Below are experts of layer 2 (counted from 0) of a mixture-of-experts language model. Rows are named router (the router's row for the expert), down (a neuron's output weights, with its number) and show model dimensions 0-191. Each number is 128 + 32 x the weight over its row's rms, rounded and kept within 0 to 255. Numbers have three digits each.
After each expert's rows: "comes before" lists some tokens at least twice as common just after its tokens as in all text. This comes from a sample of Wikipedia text that the model never trained on. Tokens count by the router's weight.

# expert 78
router:115122125112090097128087106147127116102160178122068121073193144136140158143105130097056150116117145167188188141138117089127124088109113064091114141137115159170149082115140085144046096129072130174127112126147130123127130156155160102146136125166136125147121173193097129132124101132120163103130141159135117210125142142130141165134083066171132147099134080121124138107155147134112138128154121143113078110144118079097143160122118069198117215153200151197131121171102134096134083126091145213231048114110075157167139109138128119152141120125149161105123152159163175108176156134105104096
down0:127149154121160177176194070191126174140135159109144082118086132139110160148130149146122144074115110149054128129159105150189135126167087144106142131075162131104132180135106087122158182128101152111136132144159098121161060081159179112125168108121122129183132176102089167062196124184142046121115153121159145155145119061111163095126180128142143072094176135150106111108165176119051145131144112130151110160101134141118158086116153132153153106111133119059179072116142110133199100133120096128119108129133093163123139183090192134156116143122108107125130109089137075128150081138191102060
comes before: "5", "6", "4", "0", "8", "3"

# expert 95
router:091107126110108087106185056137163143120127085153130149126095167134126129105063114091114158196188157178100121161163162143093100186129134186076089127170128150157128096146132157131156118095164110152138136096180160153102102217119081106197135127116102145133168170106097125117100093126089138124100078104146067167156164156174114156172162111163133173166107094119072086146092093146065132148128117161106086098154095105161142155112174136099115074182080104104191116097161156180159164132123111108151128100117123104128164142149069064160140145138120151111117128122089062119101183088153108132
down0:161096134188127114086098182144082156172118210088111107105148123030085108104178158153135079106138116162158110166103153121135097114156130054132155125136139086114129136121131106148134115151132135092143128139098104124089117105080133117078121101142189075154172111173150077118142152142143161130171162096114156138077134095131149032076125108180157106058163068093197135110155127093181158106133171116096117112120097120115126079161135096116111162112132147135136121110132182125095104111175156164124070096110146129123123100094201072092062137100124108138130098081107116117129087133045120150
comes before: "1", "2", "born", "-", "S", "C"

# expert 56
router:101088159089086123084133084147168136127121109178116140123146085131115050145181122132127103153154200086113154115113116161145099145083089110115100107161145119146075207116172166129110113076107051111082065097177117116107220142102099116117088122135149186134143140209186157149170124123087138114113168111193102127108176145102138127143113107081094151136173089179100166113121143174088149120133116164153099122102157130095142118141183109155106109139055128082175116156117136119124056164111109116111139096131127108097149151143080101101168102162176144126058129169120140126191114160098116096
down0:123115102107160134113139132200202152100168110166161139110158106176101130173070120135145127151163102210142111104118105101146186160107119163164178126191088164100155135210093110169173125171161160138131104071140140124067166121146153113072108107116163177120119150101127131139171170117124116118137162141136138073139101128135082139096161181163057147103217084097149112170131146113089122153146094118125085146133091181204123180067163131130163101116125093135117146125154123146199118165118125158064133143107123117150091083164108129104064124159079163129108139101137138123101122156176098157
comes before: " the", " a", " his", " birth", " Representatives", " this"

# expert 8
router:163190166117130093096151095161111154183135096128150145069163121137113128162111115046166062122129100168119103086145129102096075155123142157133141164155096188117115102158153184169138123140094125119126115129133135133125149139087094100096106088109140165135135178094121087110117177153106137152090150130153151070143122105180115136165124096154103168071178086160118119200189099143095192141108120146105111091145121169168134113103157099199160100164116112216163143126137172129122138214193115127119099125137121191158185140139118170121091155128150065165161122149089102151152074087114123190
down0:082137096090118147130108097124088064137177106114113143090118155112138115119140094097172108105137101122108114125082112134128099223091149169222126157142095105083149148144132077057080113133114203176118165151143138072169151071172144095195098149118136109122164123093135089114178101130155154119109127156149059099154135136130132109150120143152105152145144168152074122208147108156060090062131145109099124127206170124128154131088100105119184074157166152135122165156084115153074128125156159143091113120121116094112137104141162084169120088118163110092126084107082135195172135163108129144
comes before: ",", " and", " of", ".", " in", " ("

# expert 24
router:067099155107087093082128071158132134119112110164137107158083108158140145098180091148130157166126142175106065097160130143160113160102096167129116093174127154142073154088163141177095178122066120121081097090162183151087095083181075119116092143105099154141175141166187110142177103129088127081108146082159131115145175103081101140137153160163117167122087056152187099073098156128117104140079071149138172099136121085146131108179135117074114123152147076126142063103176155102093106135129084091107143129119095079105172140132100092140106095075172132079142161166123153119099132131112108076
down0:085125130080092102126152108119168144149095106099186144105093104066148094152147103085123087113122152189074067158144160150060161101109148149177151196136133144118089071132090072118137189117178105113106096207127139084163179114174158088116154130084129123116145109113100119121133089145085132145158086151088154131118090112124121219134158093102153172085105112112137137210147125127154090129170112154159148116147075100145132106053129163113118134156116130095115119076126139147104171091123156119135131123156142141150127159181137092179137170095160153164110123147162141124202169143043183114
comes before: "|", "ing", "ed", "s", " mi", " |\n"

# expert 38
router:152109137170132128113104088172138143186162112157080113164109108111125129175099149174137121147129111169119146100090120057055088182166081158146158187113147139129105061102151079156096117115220095181103115122152145148138093133110136114122137127071153099132182161064184101098133111164137143115113111107167111208143164202058139123121151154122117129114104144173157080125054172123082146096119116134110100171146065128140129141116136154154125160136107130183146102121143150215087168146177083169130146125116089117109107134101188155119128116157141086129128162151140071072097146179135125128
down0:138158143085146176107082123114059125150148118163085148211133095113120193117138229110084138130100095142121116165131102120143173147087070143169139127114101063148111108120183125148064095129127155115133126132113077139148085106104089102117167153120129198080159168129102133104190085140110146113161145098125116118134130123110159110155109160104101173148120105146162158160155176107101104136160112124082158116076145127138059173136123103141068075136174168172131141143150126185153080138104120153113088122135158128146148100155145141086118159172133100089113090208104175067054181138097078161
comes before: "0", "5", "9", "6", "4", "3"

# expert 15
router:187153093161105086120161109123137134067082133089116148132199138120122122100079154161168149139099103080094100098092076145131153137106197105141166135123168154171202157108021179098151105144067110112124127152122131109103105089135096118136161102144116031148099079119098080085121115105160135125112126109148135099143144119176126122126144146112111135146213129146120133152086118146185160122087130156145181157142114138081102107121114078172103142125152137232116152150140141116154147064110093128126039147108128144133147148132157113049131150127148132102111115133075092163122144167177128186
down0:163081148140109168179138155142130105136217122141126169095158105124126199123151128202151111142146150036090101105097084072214132095100116071138096166103145166121139142116118171115111138112177127129160182134195177094165111162117187086097095129141081105107149071122154097126129191098117130128185163159191109159150097103126152130120145102115127106106112153130154150109115168133052092109107131159106148092113134112088161115085071129095134123115106160168153152138129127170120129091094065118074161121177100079174086133100110073130144148112156147164153117132124128082142195109084109124
comes before: " of", ",", " and", ".", " in", " to"

# expert 47
router:092099125118119113116091139097146123090110130155064137127117091145155064138053140156138148139145142199127180158171136118065133105100134122169171227113090179113060165094162156132176112129135141165163171135129134117131103121112140194098107090148140122157115106103147117123120121133189138126133121128159123103140110115151138143108168138110140144136118138147175171098050140035154106128142121126032088152054140115177174122141119139090110115173121094084132087137119095185082103173119082107112077148117119156144115097064111079132076131057124115088079114110101081153139109102077131087
down0:121195157137104155144101113070130154119136109135130143136174097123131114168108093086105131097109126185086120210140108088146160117126163162138105071151141176145136135099101118142082106096147128133129156101064151121088122145142105152086108110153138107116086094098073135159122121118168072157125147156082095139153147050162156185091147120097111135116184138133143132113126148115130106144097102186178139135103135105197102103103105092125117136201178150101179122137101141139109165168153163165102134097205116068179136102086189140150063188070127077146166110059084072103188097130156156149
comes before: "|", " ", "-", " Total", " Party", " Turnout"

# expert 75
router:144119107115191179104227128137138136134104154153170065162132109117133141099117164134109145123140049168099079132135123133122106037170141144138156161124135183167135115146036141135152126118187144128115141130102125140152111115124096145139123189201114184115100112080134104037138147122127103100105148118028089159096152131127121134109144128172119121119133210154113113142132125136105154144167127102130163150075114159135124128062084168083138213172080126063122156125155146096172060174128160116170162150098157165137125120091145120124157126141127147102084108110093163136109149153106120091
down0:117081142165127134150110156224093133120116059188098056116149160164161189181170122214125142124116084194147098156108098191073158147111121186169203130144144138178117144145133148135115134140103109132151122099104105162150133074116110142153159145094138096126147084065126092115116084106148182174096147148093105140106176155098099108051173124121109101114120137158092153155106134203068138104127131158160127138156118139118154126151112179130136088128143109140132171092123099157207149154102110147102127130099108139070166131124162132181156170113143131149161109167181159084135179104114102102
comes before: " the", " a", " his", "The", "I", " an"

# expert 43
router:118109146123162130107089109153118132065154115142058174129101177152165128105155139067147137157130145191137219174150159078027124111082147126115084067151161128109155100123198111160176119103103130193122125096106144121110133075160142135210119112078135138121144184137125116133163146141120129137126096124121106143101129146117126111139120156132110102143084136134246162121112160149124160162094117120141187065071152139127142105120145116105108154128076121074139080095127095036163203120116149099137110152190089141110148107089141125129121130095150139126101076151109151124115137099101146064
down0:117058100084131052120139076112147198104122103126130158103157152101160137114113089143071168103175149180108203099140095115048124129142105183144142130104111188099169099127123124177116087116116146091145211098098112130158109138139176160142111134094152122165178107116159148148165166184116080112110094137095150111101101117153100153135124128121129112111095106121111047132155175122132094066104155160106177106130177114193100108154129080129140060131077177103133142172111125056125140159132113134122159164106133149092118094156105121154082130159094109155126063135215102170142159089136151126
comes before: " ", " \"", " —", " +", " −", " —;"

# expert 48
router:077122122117118100114165135124116139124106111131088127127115110144165102134125112156105167164154189088179131110154132152066108154104130137124146149126147085149123067095139149113078107118125230119121133107127058127157092102172114139069077064155118102113154140124166122113021105167146106084127116075172125128166140080152120157126154138134165134122191081153177073121111084150114106198156107148129125122099179106108165105148114098067157123133074171100081130132117119120134145127104110086167149099089165089155126115073100198162156142125081164163130088160156172081082113064163194103
down0:117127120133187133140126089133049133121169140134084208196185108129126109134171105143104130071107075143057094118082109146118074154091155133145170105101154116137108132127161129107120166148126150178148143135143087109138115129162135181097173113119105122124141144059139142175165101150157104124131124101106170084110104098135113124155117079114159050127148112068171136110146139087086088206065125194175111137149158067124123076097056092122135077126081145179103133157150085132130119125135142220150131091107116153139127135136200158130119107067147156101152156096133189113129130084142159115
comes before: "==", "-", "The", "===", "|", "In"

# expert 67
router:108120121137165133106136127129144115102145137056121207177101122145130173127123117143155183079089180074098136150128082098112151148081100081101077109106173162109082196147196149179115121125117203110131120126125136081042103117134142119113113110159093066148106097091154075133175104145117122113100104131132080089124156132167104073140079092118105111120089141171180146114134148176125124128079097123149180144139121078167056164126096115090131084088176140021079137137137139124074135112141141184121134124163112092134152132100078125145174138127104135116137141132097108125127168186179140076
down0:099198125199040096109096073131125133099159092085150127113134214089122148131193134093122174113107127121131114094127073153111100117157111180104164170111130091188116166153137151139140124167117148136137126182129066101104122119130171133139137101137156184075129061148187199107124125130114094061072114124149141172187126117168146134090096119097056134171086117176103123123096060101119099141148059142095131135113128096132098138157107126128140146100153174132125151104159162165138146137136100113149108089132081147177187103147164156119095081180158145146145131067155117106118125146110200139
comes before: ":", " |", "\n", "==\n", " of", " by"

# expert 83
router:121119150086120142106168077124130136041121130146154200150110102173133141107084143149156166141121112160060124101176139090171092145081153127149145100141142127076092213141094204126210121133150112118109139084100114153141067084154092153131150112078145093084084087105177116113144110141197165173059129140103115155108155126144127104130132152109111141136166053138110196138146119183091075142120108152143174091130130086135124120139150171135090116086104134164100124134146139116107103096108152096096098118098113108104162157141194102119161104114127138117082123147225183115079156116100113187
down0:126105132113198167140116137178131063136113076111096097118135057124115131111149156105118162122110155100115076145134204116145155155102119120161096105149088153208109144178136164136106125119137194139141092181130161136149076159112124124081137179131140175160134155142218135133096140056168168143154095040152122125145126160095167137089100163169104166172126116084104094088094115101153096085140075151151127115137134152118177114157129121160146205096164071106144132147190142133109138097116126114116149095176116119072137117116150226139112122105098092136085115135133085147163161090097072109
comes before: " of", ",", " in", ".", " was", ".\n\n"

# expert 22
router:104059153080168144078088093161144142108161128178130100088098087167121164099142107134135146178154139175098172104108130121115071104117101141119112039116137127161162148127147152122122124122182128146136082104158163160100108120107091086167132094097079172149101213163121075158177087137084134068084168121168102085165120110103082091170146158112105159056122086158161084132105156135126156138070102152084141163104102098161168116149118117104159079144101136154176072072136155060133143130138135164116176098142097079106114135173112125144092105143142113188119151145106135084102112083086111073
down0:110133144137130097155151158150123119166052078138137122171124096094123144153084103110178159124164111142163168180134179168111133143092059055085116103182062151196135109119147113126085125091119129166173096106156136145141142187156137143124191143133148097097126093143140135148115027120123165103141128187113091135174106046104129154202110184178081101128125126037172112080139168080195140164139096104136110117129130138087111095092172115067121094128096084132177159145132130062120140147106118149169147154142149136132157133101129139168130093100118145127157101103080114140091109129132156124
comes before: " the", " be", " have", " make", " his", " take"

# expert 80
router:134110011114175104125179136108146102121148117092129163076096097037101178125141154114167131145145112103107131180126113122154156159103148115154127184137143139057140120145165176111128083105086098114141216110140120094103081085118128104089119123125129153115132079133194108098140124096178086122093108173144123182154121111106126109153062116152125130142104120156103196166121132133086104124109104107099167133152141112118109123138120113195131180132208198194120144105126081089093180047107097103083161126115109102194125141134131106126126109167163182152134143128157123154136120165175122182
down0:119136127141087158104102147125188162103099107046128130146075159109076101114151113109118155149049143065142115099132077159084076102148156132072152094105177147120178149128074146123140111115134137129071130147196107130173135129066142134133134121132083130059120123145154117155124099124119141140106074172118141115123119120123130135115084135162148052141152159175103132149092143146149127116153123080114105097148167149176201099119112194205127175107126087144174138058169168109076107057147224120117105179104105123115119161090068165160166165121073142118109141114152166117135110135159115112
comes before: " of", ",", "\n", " (", " in", " and"

# expert 51
router:139123166142096112119125112134151110142157129130111140113102109139154154119135128063077072102141115168181142140124150183093110150139127088119160108163124099118222147124157083098118124112157170192142103101150145142160085129160149139164139138093105168127112107159143195160145119119118146173099082159125105132127131137114162099124059059136147057121218090062158146164168138118107186086200135158118116226149133153133106188155151074147145099148118124179126098196102072075090173142149129169210096129140121152118130144111100193152157156135130121153124135147085104139182107157118111101
down0:127138131162088118128111081130096123123144150105103183159132102122182115144139150129129112159067094131055127101083122138116151149128122119138120131094119161061107078095179109115137150093164087088194111107080178107207139121096109106128167132108092154156118090112196162105103076152115165092105177080168136171154087079093058085165157184200131145092130138163117138132091170121126180140110102136149079099122142105130110182114139141095147115131140092136098121175102133106103082155133097119153126061120190089050083133123171139177164068137136105191163129113156201136124120112089106114
comes before: ".", " |", "0", ",", "–", "th"